Below are experts of layer 4 (counted from 0) of a mixture-of-experts language model. Rows are named router (the router's row for the expert), down (a neuron's output weights, with its number) and show model dimensions 0-255. Each number is 50 + 12 x the weight over its row's rms, rounded and kept within 0 to 99.
After each expert's rows: "raises" lists some tokens whose logits its average output raises strongly, later layers aside; "comes before" lists some tokens at least twice as common just after its tokens as in all text. This comes from a sample of Wikipedia text that the model never trained on. Tokens count by the router's weight.

# expert 13
router:13 44 53 42 59 48 65 39 46 26 51 54 39 39 65 35 48 57 50 37 56 45 35 48 60 58 60 39 45 46 37 57 72 70 47 58 44 61 37 63 41 53 63 54 52 34 58 26 58 45 39 63 55 48 79 43 48 63 56 64 58 59 56 34 34 42 62 30 56 45 79 29 45 58 44 59 40 54 45 47 65 56 49 34 66 50 51 60 43 59 40 34 48 71 56 40 53 42 40 44 40 45 48 49 38 15 38 39 88 70 51 62 53 51 38 68 40 56 49 37 46 62 41 30 61 64 49 64 43 56 55 51 33 46 73 69 54 46 44 51 68 44 53 65 48 42 48 66 41 47 52 51 34 58 52 43 51 39 57 53 42 70 55 56 52 51 64 52 58 45 52 61 49 77 43 38 53 75 61 46 40 39 23 41 13 49 45 37 79 58 54 51 42 28 64 65 51 67 54 49 55 47 54 61 23 42 48 28 41 62 65 42 50 51 38 66 49 61 51 62 38 55 43 64 60 58 39 43 61 52 54 44 54 82 48 54 50 38 51 40 56 39 65 41 27 47 43 43 36 31 49 44 38 52 50 68
down0:38 51 55 39 27 60 58 62 64 41 66 68 51 44 41 39 25 56 46 80 43 42 50 46 41 40 59 51 61 60 63 60 46 53 72 41 53 33 50 55 61 49 50 36 80 50 27 46 41 38 58 42 46 45 44 21 58 49 50 37 48 69 57 48 53 36 30 57 81 57 23 70 54 29 26 82 35 62 46 67 59 55 52 51 50 67 28 19 32 41 58 67 23 58 65 54 49 56 57 59 37 71 58 43 48 55 59 49 46 60 58 40 56 60 45 45 68 46 58 33 43 56 49 51 53 60 46 54 33 62 85 54 69 56 56 30 59 48 56 53 51 45 50 33 51 48 47 50 53 75 50 61 55 62 47 38 46 35 47 45 71 33 54 50 70 38 59 47 54 54 39 72 65 50 61 35 41 49 62 45 44 62 48 47 42 43 51 47 55 46 44 51 39 48 52 52 34 55 51 61 81 58 55 75 33 47 58 38 50 53 49 68 39 21 67 54 60 44 48 56 34 52 33 54 52 55 48 59 49 59 59 54 44 37 57 42 58 49 73 68 52 37 70 48 38 47 34 45 61 22 63 49 49 45 49 53
down1:65 44 38 72 26 46 53 46 53 47 39 63 27 54 63 37 39 45 24 36 48 40 54 43 53 34 33 58 43 64 41 41 39 58 48 52 53 54 45 46 79 58 43 62 42 34 22 47 61 63 48 43 48 52 53 46 70 27 54 28 43 47 31 28 51 34 25 50 53 66 27 59 43 63 50 62 43 38 57 46 37 16 57 43 33 61 51 50 54 41 50 41 34 68 67 43 68 41 46 56 52 40 61 50 30 61 52 38 43 59 57 32 45 47 53 47 57 50 40 40 31 36 65 59 43 54 42 59 57 34 54 57 78 49 69 58 64 45 24 70 44 43 54 37 46 48 50 58 52 49 49 37 36 41 62 73 48 68 51 56 35 28 54 70 49 44 44 46 50 34 32 66 68 43 36 64 49 44 33 70 35 31 70 73 49 53 46 28 58 48 72 50 53 49 45 46 51 47 47 46 27 52 49 48 73 52 44 47 28 36 44 65 51 38 68 48 54 46 51 51 64 60 57 69 41 43 68 47 60 44 60 55 42 48 51 53 53 65 54 75 56 63 55 32 61 56 40 61 53 50 45 76 73 62 62 53
down2:61 37 22 50 68 47 44 44 43 61 49 61 61 59 48 24 43 50 44 43 53 44 60 35 41 56 41 59 51 40 48 45 67 50 55 47 42 41 36 43 48 46 53 61 49 58 31 26 49 28 30 45 34 36 52 49 54 79 46 63 47 29 53 37 52 58 23 49 53 37 47 58 42 53 42 55 69 54 46 69 55 59 63 54 69 55 50 49 53 39 72 51 32 63 51 55 65 37 60 46 50 37 69 45 77 54 47 49 54 56 42 23 47 56 31 62 50 37 27 39 44 34 46 64 39 48 48 38 51 38 55 41 27 71 78 45 29 67 51 40 47 50 59 60 61 43 50 58 46 54 42 53 74 51 56 24 61 68 50 45 71 51 33 37 52 33 50 45 50 64 59 50 73 46 42 56 65 56 35 38 69 38 40 63 43 52 34 36 52 47 61 35 72 56 57 51 57 44 27 48 29 49 52 36 47 63 49 26 46 59 70 69 60 51 51 81 53 56 38 74 57 63 58 56 38 75 68 42 33 58 36 53 65 69 45 65 69 63 52 51 50 24 40 43 51 34 51 48 52 61 50 41 66 58 43 52
raises: " by", " in", " on", ":", " the", " for"
comes before: " to", " of", " in", " by", " for", " on"

# expert 6
router:24 99 39 51 46 52 46 57 53 32 50 45 52 48 57 42 28 70 44 50 41 68 48 65 42 67 65 49 52 68 62 18 43 41 60 62 49 66 28 62 52 56 38 79 41 36 41 58 34 44 63 53 55 56 48 51 64 64 61 49 49 73 68 53 43 28 54 46 49 73 53 36 38 37 44 47 68 62 51 53 45 42 61 62 56 56 61 33 49 54 61 46 58 74 72 54 51 69 40 46 60 71 54 47 41 34 39 47 54 41 41 47 47 56 49 57 43 42 47 57 52 46 51 37 49 51 25 47 47 60 36 40 59 63 49 56 43 71 60 58 57 47 40 57 46 25 46 61 50 28 63 48 21 48 71 56 39 52 58 60 60 35 55 31 51 48 44 29 55 57 60 37 34 58 52 51 44 45 49 54 41 63 41 54 36 48 37 28 50 46 38 31 52 55 49 34 45 58 59 72 23 66 31 38 51 55 73 47 30 32 67 69 31 56 39 57 65 36 35 53 38 48 43 30 52 48 46 24 60 48 59 58 57 53 57 40 59 49 71 61 48 51 47 55 39 51 65 30 60 46 52 48 52 66 49 33
down0:74 42 43 36 79 54 33 45 48 53 62 39 44 48 47 64 41 47 58 40 56 51 53 46 32 47 65 58 42 29 49 49 49 56 31 70 61 55 69 53 43 46 46 43 50 47 45 59 64 36 65 60 41 54 60 46 38 85 38 70 42 55 56 38 26 69 36 31 32 72 47 45 54 69 52 29 55 77 39 66 51 42 36 58 58 34 61 77 70 64 46 40 46 42 53 61 69 57 27 54 41 50 59 37 60 42 41 66 57 42 40 66 45 58 48 52 54 41 57 57 70 66 64 47 36 66 52 68 49 37 34 53 49 61 26 56 24 44 49 79 52 29 54 34 51 43 27 54 36 47 41 36 40 48 37 57 38 38 55 57 51 61 69 42 57 48 57 42 49 26 41 61 34 48 37 60 74 54 59 48 63 59 52 40 64 36 65 56 52 59 50 55 54 51 64 49 40 63 45 44 57 34 53 60 49 60 54 37 53 61 57 70 45 60 38 35 40 62 49 29 52 32 47 63 62 55 55 36 47 59 41 43 62 46 64 54 64 45 39 40 65 71 51 44 52 46 33 17 32 59 38 44 71 43 58 57
down1:37 55 58 45 50 66 37 55 40 43 55 31 55 47 64 56 85 55 48 54 40 48 43 47 61 60 28 41 56 63 54 50 49 54 44 45 33 33 54 52 35 47 27 32 44 37 44 72 48 77 66 52 42 34 39 38 57 68 50 39 53 44 56 62 55 58 49 68 79 53 69 48 52 57 46 52 43 28 72 49 65 43 66 48 51 35 59 49 73 55 40 42 44 61 46 58 73 58 33 52 49 58 44 57 73 65 61 40 32 61 50 54 42 61 20 54 32 36 24 42 45 63 31 59 34 57 50 47 57 56 38 59 55 47 72 68 82 65 65 48 53 49 32 49 32 55 51 83 63 34 52 62 56 66 46 60 50 41 43 37 37 11 63 47 38 54 37 50 50 26 47 52 52 44 73 58 49 53 30 49 69 41 53 50 51 64 33 51 44 39 52 45 44 33 39 54 43 49 43 46 49 45 38 48 57 44 54 72 52 37 59 39 46 58 67 30 56 58 55 59 32 44 60 30 51 39 55 44 39 41 36 50 46 59 50 70 26 41 29 36 45 49 60 62 52 52 41 32 53 51 52 51 52 39 39 43
down2:40 52 51 61 45 51 58 34 28 62 48 54 51 51 63 40 34 67 66 46 70 42 44 50 60 48 43 16 41 56 55 35 43 47 50 61 40 73 41 51 60 39 35 55 52 51 54 23 45 55 52 56 46 42 54 70 41 51 40 59 48 33 68 64 54 48 51 39 62 58 42 41 59 55 47 34 43 46 58 50 52 31 60 24 59 41 33 66 39 31 62 58 62 36 66 30 46 32 47 65 64 44 44 60 30 54 59 28 41 51 52 46 28 43 41 50 68 35 48 60 38 55 47 57 78 59 58 58 24 62 60 73 46 50 49 51 19 34 47 62 41 31 65 66 43 55 64 57 37 66 41 47 29 57 69 57 29 40 27 45 40 43 47 23 39 80 61 58 41 65 46 32 72 37 62 51 46 59 46 61 57 40 62 51 51 38 55 55 56 44 39 32 49 31 44 45 61 35 69 83 63 48 56 37 51 39 43 42 46 45 64 46 65 66 50 36 71 34 58 69 65 54 44 40 47 48 53 56 40 38 58 53 46 48 47 46 74 56 53 39 39 52 48 70 36 39 55 49 65 51 62 31 43 51 58 55
raises: " the", " and", "-", "\n", " over", " a"
comes before: " |", "\n", ":", " /", " –", ";"

# expert 5
router:49 70 48 53 42 28 34 41 41 47 60 34 30 69 57 51 56 44 65 52 51 52 40 73 53 49 66 67 44 40 47 11 54 26 33 59 38 41 48 57 49 35 36 33 52 57 75 27 52 63 50 71 41 41 47 26 52 49 44 30 58 56 47 56 46 41 32 61 58 66 50 25 58 40 53 49 36 51 45 73 40 32 50 47 37 44 44 48 45 69 53 46 59 66 48 48 59 31 44 50 28 55 38 41 47 45 57 40 65 40 54 46 57 62 51 57 44 50 63 46 58 62 50 39 60 60 35 47 53 60 69 34 54 57 36 66 58 50 53 54 56 64 45 64 52 57 66 32 57 60 56 57 61 72 51 40 53 49 22 28 40 60 74 63 44 63 60 53 49 80 36 53 69 44 52 56 52 65 60 42 74 60 60 54 57 53 46 35 40 53 63 61 62 39 47 43 48 32 52 34 25 76 47 45 50 48 30 53 53 25 42 64 42 35 49 43 47 72 51 29 44 42 73 67 39 61 55 48 66 33 42 49 47 59 41 55 54 57 55 46 62 40 48 46 60 41 43 54 39 92 53 51 44 60 41 32
down0:32 66 31 47 29 48 58 53 51 52 52 57 47 28 44 30 59 51 57 78 57 50 52 30 42 40 46 70 60 55 65 59 54 42 57 35 59 61 44 39 48 47 61 75 53 52 38 64 62 40 48 38 74 60 46 73 46 52 43 47 49 52 27 54 66 33 24 38 27 65 62 40 58 55 65 64 64 44 43 28 47 27 77 38 62 62 49 70 59 58 54 52 48 65 47 57 50 52 58 42 51 52 61 72 52 46 46 37 55 28 65 54 34 42 20 61 36 27 49 27 62 41 42 59 47 54 50 34 32 56 48 52 59 76 53 43 34 56 59 64 53 55 58 33 49 53 46 52 38 59 41 56 51 58 45 46 64 57 56 48 46 28 45 64 40 46 40 72 71 39 46 57 62 31 46 61 46 42 45 64 49 43 38 53 51 38 56 53 61 31 41 58 71 53 35 67 57 38 38 51 56 57 50 67 40 68 60 33 73 58 48 44 35 65 45 63 40 52 43 39 49 62 55 55 57 81 40 47 56 31 52 34 38 37 45 57 50 53 66 49 63 49 52 55 75 44 23 51 42 42 56 35 48 59 34 21
down1:39 43 60 38 44 81 47 56 64 60 57 51 61 64 66 60 53 47 50 45 26 41 24 44 50 55 56 59 41 73 66 52 50 72 63 45 64 30 61 48 52 60 63 34 33 60 38 54 59 33 56 57 47 31 45 32 61 39 55 45 62 66 44 44 49 55 76 65 31 51 33 56 58 64 63 55 63 49 59 14 47 36 44 67 42 60 43 32 49 57 71 43 32 68 35 65 46 57 58 38 39 55 54 29 39 59 53 51 46 60 71 44 69 48 51 57 52 58 47 58 45 61 70 44 43 46 53 44 49 44 49 38 54 56 68 33 34 44 37 33 24 49 61 56 52 65 55 38 66 47 53 47 42 44 60 70 67 28 36 48 67 60 36 60 40 50 30 48 47 64 43 58 27 48 32 40 58 49 52 56 53 37 67 48 51 56 46 37 53 31 52 53 51 70 46 49 46 48 34 71 58 42 60 44 61 40 69 48 50 67 42 68 50 39 66 37 55 62 49 35 42 55 35 49 65 25 58 65 65 39 61 34 76 42 35 55 55 59 47 45 48 06 50 61 73 47 47 38 46 45 35 47 54 51 49 65
down2:34 40 45 58 53 76 52 62 38 52 45 51 33 46 20 48 26 68 50 58 48 48 62 44 47 60 36 37 47 47 39 52 61 34 62 50 42 57 39 52 68 63 32 70 61 75 44 59 51 69 50 58 40 72 53 42 46 41 49 45 47 43 66 26 36 67 41 41 61 49 42 57 72 60 32 49 84 55 28 52 60 44 68 38 55 38 53 36 25 34 49 55 35 41 50 46 29 58 68 55 47 54 40 44 52 62 57 66 75 61 44 33 53 51 67 39 52 51 53 57 54 22 48 51 52 34 41 58 50 48 41 62 61 54 27 46 71 52 45 36 38 60 52 48 48 36 48 46 61 40 56 57 34 40 39 57 42 54 35 37 61 47 55 55 37 69 48 64 46 63 24 63 52 41 52 46 49 62 59 34 52 73 60 45 37 41 40 57 64 48 52 30 51 49 50 33 44 73 44 30 52 16 52 33 47 60 52 58 46 40 62 22 58 68 43 56 53 52 48 60 43 37 44 53 61 72 65 50 32 57 65 66 56 58 38 51 32 49 40 47 20 44 50 59 53 68 72 63 53 62 65 43 64 38 56 38
raises: "\n", " The", " In", " However,", " He", " It"
comes before: "\n", " The", " In", " He", " It", " This"

# expert 7
router:61 57 62 37 57 52 31 36 61 49 43 30 61 25 34 50 21 59 35 63 69 71 55 63 47 58 75 49 52 45 55 59 48 60 26 55 55 44 57 55 42 48 57 71 40 54 66 54 52 44 60 42 43 56 49 30 47 53 41 61 52 44 55 36 50 44 24 57 45 46 45 46 58 55 66 52 49 51 25 68 61 56 40 45 58 53 75 64 37 70 58 48 67 35 49 24 60 73 42 55 55 55 52 70 55 29 50 33 58 41 51 51 48 61 39 51 42 63 35 51 55 60 44 47 45 57 45 66 59 69 57 27 47 74 33 58 51 52 50 51 44 61 51 57 64 24 34 60 56 56 59 29 40 42 38 40 57 57 57 48 78 53 44 46 46 38 43 63 56 58 50 31 40 51 46 34 61 70 68 35 36 54 46 56 32 55 54 33 57 45 54 27 43 68 56 38 62 38 65 57 45 52 29 41 39 51 56 42 45 43 54 55 35 43 54 31 42 67 47 62 40 52 67 41 50 57 24 32 64 60 48 43 67 70 48 69 70 62 51 38 55 51 35 71 31 38 36 27 39 49 37 77 50 40 71 65
down0:45 65 53 50 66 63 57 62 68 44 56 38 34 53 42 43 63 52 40 43 33 31 54 27 47 48 78 56 40 66 53 73 54 44 43 29 35 47 43 37 36 69 69 54 29 56 40 61 58 32 36 69 39 70 49 53 57 36 31 43 45 58 32 58 30 64 47 62 42 55 53 37 51 47 54 51 32 40 62 43 44 63 39 26 33 67 54 42 61 61 48 68 52 49 50 59 65 42 55 49 62 40 63 38 40 36 60 62 44 59 53 52 61 20 42 64 44 65 65 54 61 47 52 38 36 52 23 33 44 29 32 53 50 41 63 57 63 58 50 35 42 46 64 52 59 55 64 59 47 59 60 38 45 47 47 68 64 71 61 58 72 52 58 80 44 39 46 63 54 46 44 68 27 65 61 50 50 50 65 36 65 62 50 56 48 51 38 64 51 45 40 61 56 54 27 42 50 52 57 58 66 52 77 41 54 42 49 54 57 54 65 54 33 48 69 66 45 45 67 36 28 74 49 39 63 45 45 65 53 27 57 38 26 46 52 41 54 60 68 73 32 40 29 35 60 40 36 51 53 63 47 40 55 42 42 52
down1:50 47 79 45 53 39 55 60 60 46 71 49 61 38 47 68 27 34 64 41 48 43 51 56 61 54 51 62 45 38 54 61 41 36 70 47 64 31 40 42 57 54 48 24 68 62 30 55 41 76 47 36 67 48 45 61 91 47 42 86 56 47 32 47 60 55 47 45 62 57 34 46 57 34 57 55 63 50 45 64 55 39 57 47 55 49 42 43 39 28 39 41 44 64 36 55 61 68 67 20 61 61 60 56 47 51 49 52 26 45 51 51 46 30 42 49 56 46 56 41 41 61 46 53 55 47 70 46 38 57 46 50 49 46 35 46 55 48 33 39 37 40 56 58 52 34 60 55 51 25 49 42 40 55 60 38 43 55 45 38 46 62 65 42 47 35 41 37 37 53 66 25 55 28 42 49 18 23 48 45 41 40 46 39 67 28 61 64 55 39 57 62 57 57 30 46 59 34 61 39 49 44 50 44 29 56 50 36 61 48 39 66 51 64 45 75 39 64 43 32 31 72 44 49 52 58 52 54 47 44 51 47 44 58 52 41 46 72 50 57 51 75 44 23 56 51 38 39 31 31 28 54 42 52 71 50
down2:42 44 59 42 44 42 48 50 40 58 53 48 46 15 55 49 61 33 83 39 32 50 55 28 45 45 53 45 45 55 42 13 45 62 63 47 50 48 46 30 50 32 33 43 38 22 64 70 40 38 53 62 50 44 43 62 43 71 47 70 59 57 45 34 40 49 85 71 28 35 28 37 56 64 28 57 39 57 84 54 43 52 41 43 59 46 23 50 47 68 50 43 44 46 27 54 50 56 59 47 42 33 42 24 41 52 43 51 54 50 41 40 53 40 60 57 75 51 74 47 54 46 49 37 40 48 54 54 64 53 40 35 63 57 46 47 49 60 53 57 59 42 61 72 49 47 56 49 36 70 43 31 33 53 45 38 46 68 34 45 52 41 48 56 42 50 59 63 55 67 45 53 30 60 42 33 62 58 50 50 33 42 67 55 63 44 65 57 36 32 63 38 51 55 71 57 27 46 56 46 61 55 58 53 51 57 43 52 64 45 66 64 59 69 60 66 45 54 30 42 39 68 62 34 53 68 57 46 48 59 53 68 45 46 43 39 58 53 53 45 29 43 45 31 38 63 41 32 61 62 66 45 45 48 66 59
raises: " and", "/", " in", " with", " /", "-"
comes before: " of", " and", ".", ",", " in", "'s"

# expert 14
router:24 58 51 38 52 53 61 44 50 69 18 56 37 69 62 17 46 35 43 65 56 71 63 70 49 57 42 39 48 40 44 57 56 51 63 48 48 54 57 67 46 50 69 59 42 42 53 47 54 24 46 42 41 54 51 65 26 74 30 48 53 49 57 60 40 38 54 50 61 38 34 63 48 50 41 51 39 53 54 57 68 56 54 52 40 39 63 67 49 42 52 53 52 36 49 54 52 67 29 74 21 52 51 47 48 62 34 45 54 48 20 34 48 45 38 49 48 59 33 49 62 47 47 49 49 49 57 33 36 30 53 34 47 39 28 27 59 54 57 53 36 37 54 48 67 39 47 41 55 39 67 59 62 51 62 64 67 39 45 74 57 57 53 55 56 45 49 51 51 40 35 54 43 64 53 59 63 55 78 51 72 50 46 52 39 69 55 63 58 34 52 48 58 74 40 64 25 44 28 47 34 53 46 58 45 34 39 43 47 28 61 56 55 36 41 70 40 46 54 57 48 55 57 47 61 30 75 48 47 68 68 59 34 57 42 43 46 52 73 37 50 31 37 60 44 58 55 39 51 39 64 41 38 83 56 77
down0:50 55 51 49 81 29 57 59 51 65 51 64 46 46 63 59 58 37 38 40 31 35 54 65 73 58 51 68 28 42 40 59 42 38 59 36 57 43 61 39 43 48 43 72 81 42 51 49 26 49 40 24 45 46 38 50 33 71 59 56 49 53 42 69 69 66 54 48 57 60 61 58 34 74 72 59 54 44 50 48 50 44 42 31 52 61 38 66 44 69 52 64 37 56 40 53 28 44 40 53 50 60 52 62 56 58 53 37 37 50 42 44 32 41 50 44 30 36 58 51 28 51 49 58 58 58 79 46 56 42 46 53 56 53 38 45 51 47 77 41 68 64 53 42 39 68 64 49 58 66 60 48 68 75 29 58 37 42 38 63 48 60 35 71 42 62 50 55 39 42 60 63 55 58 49 39 41 58 72 61 48 20 80 41 59 48 59 55 51 39 58 47 55 60 55 46 40 50 38 60 54 59 49 55 60 25 54 66 53 31 60 59 45 35 43 46 38 63 42 56 44 59 46 49 34 51 39 52 44 54 31 54 44 52 61 26 47 67 40 59 39 55 41 54 35 29 56 57 76 37 59 84 39 59 47 39
down1:52 51 44 53 32 45 58 48 27 23 56 32 52 37 56 68 34 54 65 41 62 40 55 55 61 43 30 44 53 36 63 62 57 43 48 46 60 50 63 55 59 64 58 51 48 32 56 35 37 40 70 48 66 42 50 46 49 28 69 56 23 57 41 76 65 72 35 49 46 50 35 62 63 54 76 17 37 48 52 48 46 42 58 61 49 36 48 40 46 65 47 63 56 41 55 54 61 54 52 36 39 51 52 48 68 50 56 52 16 45 57 53 57 33 49 51 56 46 25 43 47 45 64 52 51 60 40 53 57 44 60 42 57 36 63 64 49 51 41 43 67 51 63 70 65 31 59 59 62 50 71 46 39 68 75 42 46 60 59 42 73 45 45 14 73 46 40 27 58 74 41 21 34 24 41 23 53 58 36 55 65 48 46 24 70 51 48 35 34 39 49 48 49 49 53 51 45 42 50 51 52 34 54 53 62 68 48 68 52 68 67 57 48 56 42 39 65 36 53 57 38 50 58 53 63 49 36 58 57 29 57 47 54 50 38 49 48 58 34 45 56 54 39 53 31 59 46 47 56 46 32 65 38 36 43 39
down2:30 30 49 70 51 50 22 48 41 60 60 49 46 67 48 71 43 34 56 38 46 43 49 62 47 23 53 64 49 56 39 67 45 49 16 53 68 46 54 51 53 48 58 27 67 45 39 55 40 45 28 60 64 34 57 46 49 47 72 57 47 55 74 67 60 52 28 50 43 33 53 48 55 46 52 38 43 50 46 55 47 59 37 27 44 67 43 16 55 52 33 69 37 53 51 45 54 38 56 45 65 46 53 31 65 63 52 45 43 38 58 50 62 43 58 31 55 50 65 59 56 47 54 45 55 41 67 55 42 61 49 59 71 42 54 44 51 55 38 49 50 44 55 49 41 70 67 46 49 61 32 47 33 34 46 61 38 65 44 40 48 45 63 56 76 52 48 59 49 60 56 38 48 35 47 65 70 28 41 70 36 62 27 54 46 44 45 68 69 55 33 46 53 34 53 61 55 55 38 38 41 29 31 51 57 52 40 33 35 73 67 42 56 59 46 55 52 44 38 52 75 52 57 53 28 40 49 63 61 43 33 37 64 33 40 41 71 23 46 34 53 44 73 54 59 66 67 49 48 44 49 45 29 47 73 69
raises: "-", " and", " |", "\n", "6.", "7,"
comes before: " |", "-", "1", "3", "2", "5"

# expert 10
router:49 32 48 45 45 24 50 53 67 60 40 49 52 53 34 44 59 53 28 40 64 57 46 52 30 65 68 26 43 44 50 69 47 44 38 62 37 54 52 45 46 56 67 39 26 40 50 69 33 58 46 57 48 38 34 45 42 53 39 59 76 56 51 44 23 47 36 51 46 37 64 32 51 37 33 46 47 67 42 76 52 57 61 33 57 61 46 41 46 49 54 46 54 44 47 58 45 35 40 46 28 69 65 56 58 49 60 51 34 51 41 30 45 43 52 54 46 42 60 69 73 52 58 56 31 65 60 46 54 45 52 53 41 45 52 43 76 65 50 65 52 43 40 50 46 65 53 46 35 23 46 53 26 58 57 45 56 55 43 75 52 57 56 50 65 35 43 36 39 63 71 70 51 59 51 77 57 39 35 54 49 11 58 34 36 53 57 28 66 46 48 57 38 37 55 40 08 56 48 54 64 68 51 27 51 49 47 69 39 71 63 65 64 45 48 52 62 43 65 68 61 53 54 34 64 43 57 47 47 73 55 29 40 47 37 45 41 44 58 59 47 57 49 60 33 57 57 73 54 47 53 68 45 47 35 47
down30:34 27 12 44 32 47 38 36 75 65 60 35 44 68 36 56 78 52 61 55 68 74 54 55 40 64 58 54 45 53 42 35 31 41 54 56 74 48 37 48 59 62 34 41 48 35 57 49 51 51 28 37 72 66 54 55 55 51 52 63 47 48 56 34 50 54 57 53 54 36 48 35 45 35 57 50 52 68 26 45 50 42 50 48 83 40 48 53 59 64 53 43 57 50 47 45 44 38 57 48 53 63 26 65 36 42 58 53 70 42 34 53 55 41 41 38 43 42 40 49 70 51 70 64 45 57 77 66 54 36 33 67 71 58 53 55 54 53 78 59 70 31 38 54 45 55 64 61 43 43 39 42 54 42 46 42 41 54 65 35 35 46 53 62 41 50 31 51 40 44 26 48 60 59 44 49 17 53 53 57 50 54 47 40 60 59 60 47 48 63 59 60 51 58 46 32 45 53 59 57 48 70 40 36 62 65 54 44 55 51 48 63 30 83 47 53 59 47 25 50 43 61 51 56 54 70 18 61 59 49 42 58 49 47 56 43 60 58 51 55 67 47 41 26 56 52 25 59 52 63 46 68 47 47 45 28
down31:58 43 34 50 65 32 59 44 26 50 59 52 53 45 41 63 33 62 53 42 37 35 37 58 53 39 68 74 44 65 62 31 69 66 65 75 40 48 33 55 56 60 47 78 49 50 41 47 61 23 50 60 44 55 39 58 46 77 53 33 79 43 42 29 54 62 31 53 48 45 64 17 40 39 17 42 65 43 53 52 42 47 57 51 43 55 39 42 30 38 50 76 48 37 56 50 28 63 54 56 59 28 48 34 42 35 62 43 54 37 55 43 47 49 53 67 61 48 59 44 47 62 33 63 37 60 42 41 56 35 49 60 38 48 49 46 49 44 67 62 56 60 34 49 42 53 34 41 60 61 56 43 42 47 70 48 36 63 45 49 53 50 45 40 41 69 47 54 55 53 46 50 37 32 36 58 49 40 37 63 48 39 65 40 62 68 42 50 35 55 24 29 53 57 50 58 64 51 57 52 56 70 79 64 62 47 53 44 43 70 56 32 69 32 57 56 54 35 72 48 62 56 47 44 45 50 38 37 54 49 39 39 59 57 69 46 44 44 27 31 40 48 41 22 61 43 57 41 45 55 51 34 58 79 49 41
down32:38 14 62 56 57 32 52 59 40 25 29 51 56 33 70 49 56 52 43 56 51 65 60 39 39 37 29 58 38 40 48 47 57 44 63 52 30 51 48 62 44 56 42 57 70 37 26 69 41 39 60 48 40 41 56 32 45 56 48 38 57 47 46 68 28 52 51 36 20 44 56 40 47 52 54 29 54 46 32 51 34 59 55 57 55 57 32 52 38 58 52 60 58 55 62 64 64 29 28 36 45 50 38 56 63 57 60 44 44 47 46 56 39 61 47 44 26 44 49 44 38 39 50 52 51 39 11 61 38 45 59 25 50 31 70 49 61 37 54 37 59 51 63 33 40 51 67 38 32 50 61 74 62 49 50 48 38 50 47 54 61 44 58 57 59 30 55 35 55 56 45 75 66 48 51 48 47 43 31 57 34 34 50 46 50 40 73 62 57 43 58 46 28 60 46 57 40 37 52 36 30 66 54 57 35 54 47 50 39 69 52 33 46 38 52 44 26 24 37 59 65 25 48 74 57 47 50 51 45 36 59 39 60 67 55 49 33 40 57 42 55 47 49 51 54 64 75 56 41 36 42 22 62 39 41 53
raises: "-", "\n", "===", "|", "202", "C"
comes before: "|", "\n", "-", "The", "In", "=="